config.yaml
n_layer: 10
d_model: 256
d_expert: 64
moe_layers: [0, 1, 2, 3, 4, 5, 6, 7, 8, 9]
routed_scale: 1.0
balance_bias: false
batch_tokens: 32768
doc_mask: true
Below are experts of layer 2 (counted from 0) of a mixture-of-experts language model. Rows are named router (the router's row for the expert), gate (a neuron's input weights, with its number), up (a neuron's input weights, with its number), down (a neuron's output weights, with its number) and show model dimensions 192-255. Each number is 128 + 32 x the weight over its row's rms, rounded and kept within 0 to 255.
After each expert's rows: "mostly gets" lists some tokens that are sent to it at least half of the time; "comes before" lists some tokens at least twice as common just after its tokens as in all text. This comes from a sample of Wikipedia text that the model never trained on. Tokens count by the router's weight.

# expert 24
router [ 90 143 132 180 178 144 123 105 136 120 131 182 173 137  55 112 128 109  97 103 118 202 129 135  94  34 112  65 134  76 136  87 130 125 171 154  91 126 176 103 107 176 194 104 149  84 147  50 133 105 134 139 198 102  96 104 122 155 147 130 108  97 107 143]
gate0 [138  95 149 103 122 106 100 131 128 145 129  29 127 168 183  95 137  94 110 180 145 174 117 111 166 105 105 160 119 153 153 147 144 141 115 154 140 184  99 117  88 183 135 112 110 123 136 105 102 147 121 145 138 139 147 129 121 116  95 177 112  84 159 122]
up0 [132 127  99 135 117 150 113  62 129  92 166 140 146 118 130 161 116 146 120 139 166  63 104 129 100  60 197 105 140 159 106 156 158 138 112 162 139 194 117  93 152  67 187 158 153 159  88 165 163 116  79 113 121 113 101 169 121 177 133 163 118 114 134  81]
down0 [111  71 145 121 110 128 116  95 169 137 143 149 116  74  79 135 114  62 124  70 177 108 136 135  96 150 146  98 111 116 137 178 120 124 134 162 177 143  47 118 142 133 141 104 118 129 104  86 161 116  80 118 113 125 103 183 189  97  93  43 111 126 150  58]
mostly gets: " football", "Personal information", "- Kingdom: Animalia", "- Born:", " Arena", "In "
comes before: "\n", "2", "–", "1", ":", " club"

# expert 39
router [176 155 154 128 152  99 111 115 118 142 111 129 108 152  80  98 188  77  76 112 160 129 145 192 144 135 165 187 150 142 168 143 102  58  75 161 113 180 139 139 167 173  87 165 168 107 126 178 152 126 139 189  58 183  66 121 112  73 125 185 109 122 104 107]
gate0 [147 104 167 117 124 108 141 130 130 101 111 145 109 211 166 157 141 124  99 174 156  72 168 117  77 167 132 225 135 138 108  76 140 118 157 187 146 156 166  87 111 120 110 114  93 102 127 132 133 145 133 108 189 144  82 125 136 163 102 126 128  87 100 166]
up0 [153 139  91 149 129 151 162 164 126 162 164  84 132 157  94  81 115  80 143 118 139  91 221 132 132 115 143 206 162 149 103 179 116  68 147 169 126 119 168  72 122 112 114  70  87 105 161 102 119  79 111 177 103 174 109 125 123  94 104  98 114 156 115 162]
down0 [135 135 137 113 145 136 150  84 119 147 103 131 116 112 154 147 177 143 120  67 155 134 123 143 187 104 140 130  97  97 130  96 179 136 127 148 164 144 129 192 184 156 147 149 144 114 152 147 151 139 113  98 117 110 123 130 166 186 137 131 138 125 149  46]
mostly gets: "ing.", "s.", "ers.", "es.", "er.", "\"."
comes before: "\n\n", " The", " He", " In", " In ", " This"

# expert 44
router [129 164 216 113 148 135 123 156 136 160 143  86 166 156  97  76 150  45  78 123  93 194 133  83 191 118 129 103 144 120 139 134 117 156 155 127 145 106 120  82 144 147 101 115 159  93 206 144 143 118 118  75  95  82 132 121 166  69  85 182 116 139 147 164]
gate0 [193  83 127  92 129 138 120  95 103 148  98 149 142 122 132 153 141 108 127 162  56 121 145  77  86  90  89 106 134 111 156 150 122 122 101 133 118 104 168 134  90 147 121 129 135 185 123 173 109  76 106 116 150 103 127  87 113 171 111 116 142 148  40 141]
up0 [124 139 124 163 118 140 146 180 186 166 150 111 201  79 159 124 165 146 139 182 128 134 179  96 134 174  93 170 157 137 103 101 128 163 118 165 146 171 121 110 105 116  82 139 153 116 139 111  60 102  84 117 169  86  67  86 172 186 142 106 164 129  74 149]
down0 [175 108 129  70 126 117 124 113 169 142 162 189 163  90  64 147 109 119 179 143 144  93 103 132 147 128  79  77 130  87  73 133 162 141 148 101 122 133 155 123  77  78 108 151 155  91  98 128 134  95 143 105 141 101 142 149 109 114 183 142 129 139 138 143]
mostly gets: "\n\n", " time.", "on.", "ons.", " others.", "its."
comes before: "| ", "|", "The", "===", "-", "=="

# expert 16
router [132 131 155 135 134 102 169 138  81  97 103  36  59 101  86 151 129 182  98 129 117  96 186 107 129 126 116 153 102 136 130 139 132 106 160  93  83  50 147 173 104 120 103 123  88 127 148 183 136  85 126 120  93 210 116  89 152 116 108 128 162 148 171 135]
gate0 [109 113 144  96 118 128 189 126 135  90 132 154 196 155  89 129 151 144 160 118 177 168 146 142 126 113  66  43 102 131 124  87 162 143  46 128  47 150 112 125 138 209 116  99  68 130 185  92 121  85 128 170 138 141 109 229 118 121 117 157 164  89 153  75]
up0 [ 57 130  98 186 149 122 164  89  65 215 151 139 150 139 100 176  89 186 160 140 177 159 120 101 106 144 227 127  80 193 200 123 113 148 151 137 180  93 163 150 165 112 108 154 115 155 128 121 107 109  87 166  89 109 146 130 161 114 131 138 140 151 131 180]
down0 [141 120 128 124 132  60 156 165  82 165 177 143 127 144 153 116 119 178 117 128 153 128 124 185 136 123 102  81 100 116 159  89 120 158 107 122  97 140  78 153 166 167 102 169 137  63 147 136 133 174 109 116 176 141 116 144 102  83 118  83  71 139 161 170]
mostly gets: "1", "2", "0", " to f", " a f", " f"
comes before: " | ", "–", ".", "; ", "019", "015"

# expert 31
router [161 134 152 122 140 111 143 110  93 107  80 184 145 141  46 141 142 107  98 118 129 100 166 107 194 109 146 187  84 115 147 187  68  88 158 118  86 126 127 123 112 101 150 138 101 128 138 126 157 150 162 178 111  72 109 138  80 143 129 154  97 144 115 149]
gate0 [ 56  74  90 126 141 165 136 178 143 146 159 137 120 145 205 104 137 115 137 155 181 170 151  40 124 130  84 152 137  97 121 134 145 100 103 101 147 143 103 108 178  48 103 129  97  95 103 131 142 142 141 114  99 138 151 145  86 103 140 118 156 149 193 152]
up0 [ 90 167  94 187  97 127 101 188 186 153 142  83  90  92 147  81 106 112 133 132 141 146 189 134 151 121 102 126 159 105  99 184  75 101 197 149 114 120 149 113 148 132  83 155 120 124 110 119 124  93 101 159 136 106  66 129 102 147 185 139  87 116 132 174]
down0 [182 172 113  30  79 136 117  78 138 116 142 116 202  59 117 100  86 163 125 134 153 101 104 147 164 151  59 111 186 117 171 156  95 102 162 148 143 132 159  81 108 115 102 200 123  88  93  96 109 169 135 170 130 117 141 140 114 121 164  97  95 126 162 112]
mostly gets: " wife", " husband", " brother", " son", "7", " organization"
comes before: " | ", ".", "–", ",", " |", ", "

# expert 27
router [112 123 171 125 163 140  91 188 157 101 216 125 178 189 139 152 107 118  64 134  98 211 131  75 118 143 158 146 121  80 126 136 183 155  75 142  92 145 132 117 141 147 162  79 108 122 163 157 168  86 197  59  83 145 145 149  97 117 171 144 141 146  93 121]
gate0 [174 126 104 136  75 177 156 125  94  95 127  98 133 114 150 162 143 139 165 132 102 169 124  52 152 157 142 149  85 119 154  66 108 165 164  75 119  97 107 151  87 126  82 108 174 149 135 167  80 103  78 112 104 155 127 107 140 126 105 152 147 156 146 104]
up0 [171 140 137 129  82 133 176  73  69 115 148 156  90 109 153 232 201 144  93 143 163  97 164 153  93 126 147 167 171 142 116  77  78 160  89  44 146  73 154 142 143  88 144 138 174 100 200 192 112 113 162 121 121 152  94  58 109 178 179  64 114  93  74 120]
down0 [167 138 156 100 110 109  96  73  82 101 104  67 121 154  87 115 101 137 125 112  92 115 145  96 104  97 103 154 106 114 163  75 167 167 121 123 144 152 129 129  83 114 175 159 158 158 151  97 147 145 124 155 121 147 109 128 127 124 145 131 135 112 131 149]
mostly gets: "\" (", " (aged ", "s (", "a (", "i (", "In "
comes before: "-", "1", "2", "| ", "|", "- "

# expert 33
router [ 93 157 174 182 118 146  53 145 103 130 101 189 129  93 151 147 146 186 101 137 127 120 190 147 108 160 115 183 126 165 149 142 129  88 145 133 182 168 152 154 151 104 109  98 137 143 131 179 118  90 136 120 101  84 141 137 162 124  94  59 142  85 115 110]
gate0 [147 100 132  98 155 173  84  73 186 121  84 156 103 136 128 122  98 125 144 101 130 161 181  17 144 125 136 154 146 111 122 181 111 161 137 126 115 128  88 104 139  73 126 105 116 156 121 137 124 150  77 150 164 123  86  37 126  94 152 126 111 124 126 178]
up0 [142 111 140 160 156  84 166 157 116 114 192 133  87  92 138 154  85 165 144  86 104  83 178 118  98 143 158 138 144 161 166 100 138 136 129 160 110 126 112 131 121 139  61  89 103 147 139 141 120 131 125 138 165  76 188 183  81 129 136 157 128 180 182 126]
down0 [118 161 187 176  89 102 141  98 142 192  69 121 134 129  81 136 128 108 144 105 131 130 177  98 140 137 148  97 162 168 109 100 168  47 221 122 106 122 171 123 120 132 121  81 147 110 129 153 169 163 140 143  83 121 158 102  70 130 131 158 149 142  68  90]
mostly gets: " ", "a ", "- Genus", "o ", "i ", "ing "
comes before: "1", "2", "3", "4", "5", "10"

# expert 14
router [165 144 120 142 114 122 151 109  83 154 190 167 134  74 126 158 130 114  72 105 142 110 155 126  86 173 183 133 158  89 116 151 163 140  93 105 102 138 143 151 127 104 176 170 132 174 107 170 145 143 150  56  65 170 149 156 128 146 130 152 181  76 154  88]
gate0 [124 149 131  57  84 131 158 152  89  88 113 164 100  97 189  91 143 121 115 173 104  27 137  87 122 138 153 157 139  64 104 165 140 164 102  64  78 105 146 141  91 148 126 126 125  84  64 108 155 140  99 114 129 146 142  92 142 107  94  81 150 118 153  78]
up0 [ 97  98 104 115 138 144 150 165  71 117  86 103 112 154 123 107 191 150 176 170  70 125  84 128 117 122  84  85 171 139 114 142 184 171 129 143  93 120  68 120 139 134  74 123 114 133 111 154 124 132  80 160  90 119 174 149 147  98 132 111 103 110 124  68]
down0 [167 117 112 157 138 143 173  94 113 118  80 151 127 201 114 120 125 148 139 111  83  72 132 185  99 154 149 102 113 133 171 135 135 169 125  98 108  81 190 148 131 140 174 122 165 119 188 188 117 155 109  73 119 164 107 126 195 118 131 119  93 141 114 142]
mostly gets: ") | ", " | ", "a | ", "ia | ", "s | ", "er | "
comes before: "0", "1", "2", "3", "4", "5"

# expert 2
router [ 98 135  80 115 131 152 108 168 113  80 102 117 149  83 159 120 127  93 169  63 154 134  90 138 125 128 156  13  97 177 103  82 163 149 145 107 110 151 148 141 206 155 139 123 161 107 181 105 121 106 170 141 124 130 140 195 104 161 118  92 134  81 117  98]
gate0 [156 122 107 160 146  60 124 141 148 130  87 116 163 138 226  90 178 136 164 122 138 115 133 231 127 119 122  86 140 128 155  58 135  99  91 111 182 140  91 153 185 159 104 134 152 106 159  96 153 137 150  60 140 110  82 148 131  92 153 112 160  84 121 185]
up0 [168 161 103  73 145 158  86 167 135 118 124 121  95 150  85  86  95 118 132  99 130 152 179 152 139 134 207 125 144 121 125 124 232 125 111  88 118 104 139 145 117 104 118 126 153 108 138 162 112 151 151 112 101 102 186 116  99 123 145 144 158 134 152 130]
down0 [151 112 108 136 128 205 156 148 129 136  82  92 103 131  50 127 105 145  94  53 124 125  99 171  98 184 150 102 107 101 139 163 130 106 111 159 129 105 157 113  78 126 143 109 126 134 111 161 106  89 162 146 146 151 136  95 116 169 150 179 135 192 113 105]
mostly gets: "==", " ===", " ==", "====", "===", "s=="
comes before: "\n", "\n\n", " JP", "00", ": ", "Other"

# expert 4
router [135 152 117 144 102 105 147  60 134 196 117 124  91 106  89 139 100 150  72  99 120 100 156  89 117 165 148 146 116  99  98 171  81 102 124 147 110 130 110  88 111 125 117 136 102 106 148 134 155  90 139 127  71 178 104 126  94 151  84 136 107 174 113 128]
gate0 [162 135  85  79  91 129  96  95 169 114 113 143 154 167 132  93 128 129 159 164  75  24 172  28 138 112 147 146  94 129 137 216 129 101 103  85  92 125 108 137 130 163 112 148  71 126 158 127 136 135 150 185  99 138 115 140 141 159  91 138 145 103 123 150]
up0 [126 112 128 101 126 126  93  91  96 179 145 174 109 144  85  85  91 163  80 160 153 145 188  91  77 113 130 102 156 176 146 105 161 137  75 155 186 121  80  66  89  95  71 130 138 109 163 125 121 132 151  57 154  79 124 155 139 108 131 132 124 157 201 157]
down0 [ 84 168  94 205 154 108  93 131  78 161 144 146 144 121 150  97 143 136 177 168 130 139 142 115 167 112  71 128 118 167 138 109 133 130 123 178 137 105 165 194  98 157 147 141 167 102  93  58 132 128 143 105 146  88  45  78  73 109 170 124 145 168 138 121]
mostly gets: " -", " –", "\" | ", ") –", "\")", ") -"
comes before: "\n", "\n\n", " but", " drum", " English", " an"

# expert 10
router [190 120 127 133 117 161 131 135 173 192 114 210 150 196 225 169  82 111 128 126 113  83 107 178  78 123 145  92 121  95 135 143 123 113 138 152 144 114 105 110 109 147 111  76 156 163  92 181 124 143 131 111 153 106 197 117 105 144 115 158 165  77 184 155]
gate0 [ 57 131 113 139 156 135 109 124 116  39 113 167 159 151 155 134 158 133  97 104 134 133 111 228  78  97 160 148 127 144 150 161 101  91  96  82  83 124 134 171 140 145  99 102 177  89  96 117  89 154 208 191 152 142 166 114 158 114 125  98 153 194 172 124]
up0 [137 157 176 158 160 155 139  93 114  84  65 130 126 164 125 112 157 133 173 128  69 107 158 109 134 170 122 187 165 150 154 180 140  96 169 136 170 118  93 112 147 149 120 138  95 131 109 122 168 126 130 108 127 111 112  82 185 146  72 137 153 111  94  77]
down0 [131 151  86 114 118 161 151 134 121 165 114 109 150 163 131 121 110 131 101 129 173  82  92 133 178 159 182 124 209 103 109 105 108 135  72 139 125 110 125 105 164  37 132 110 118 157 104 131  83 142 110 144 130 143 144 113 161 142 141 133 158  93 100  96]
mostly gets: "% | ", " July ", " May ", " | +", " | May ", " April "
comes before: "2", "1", "3", "5", "4", "6"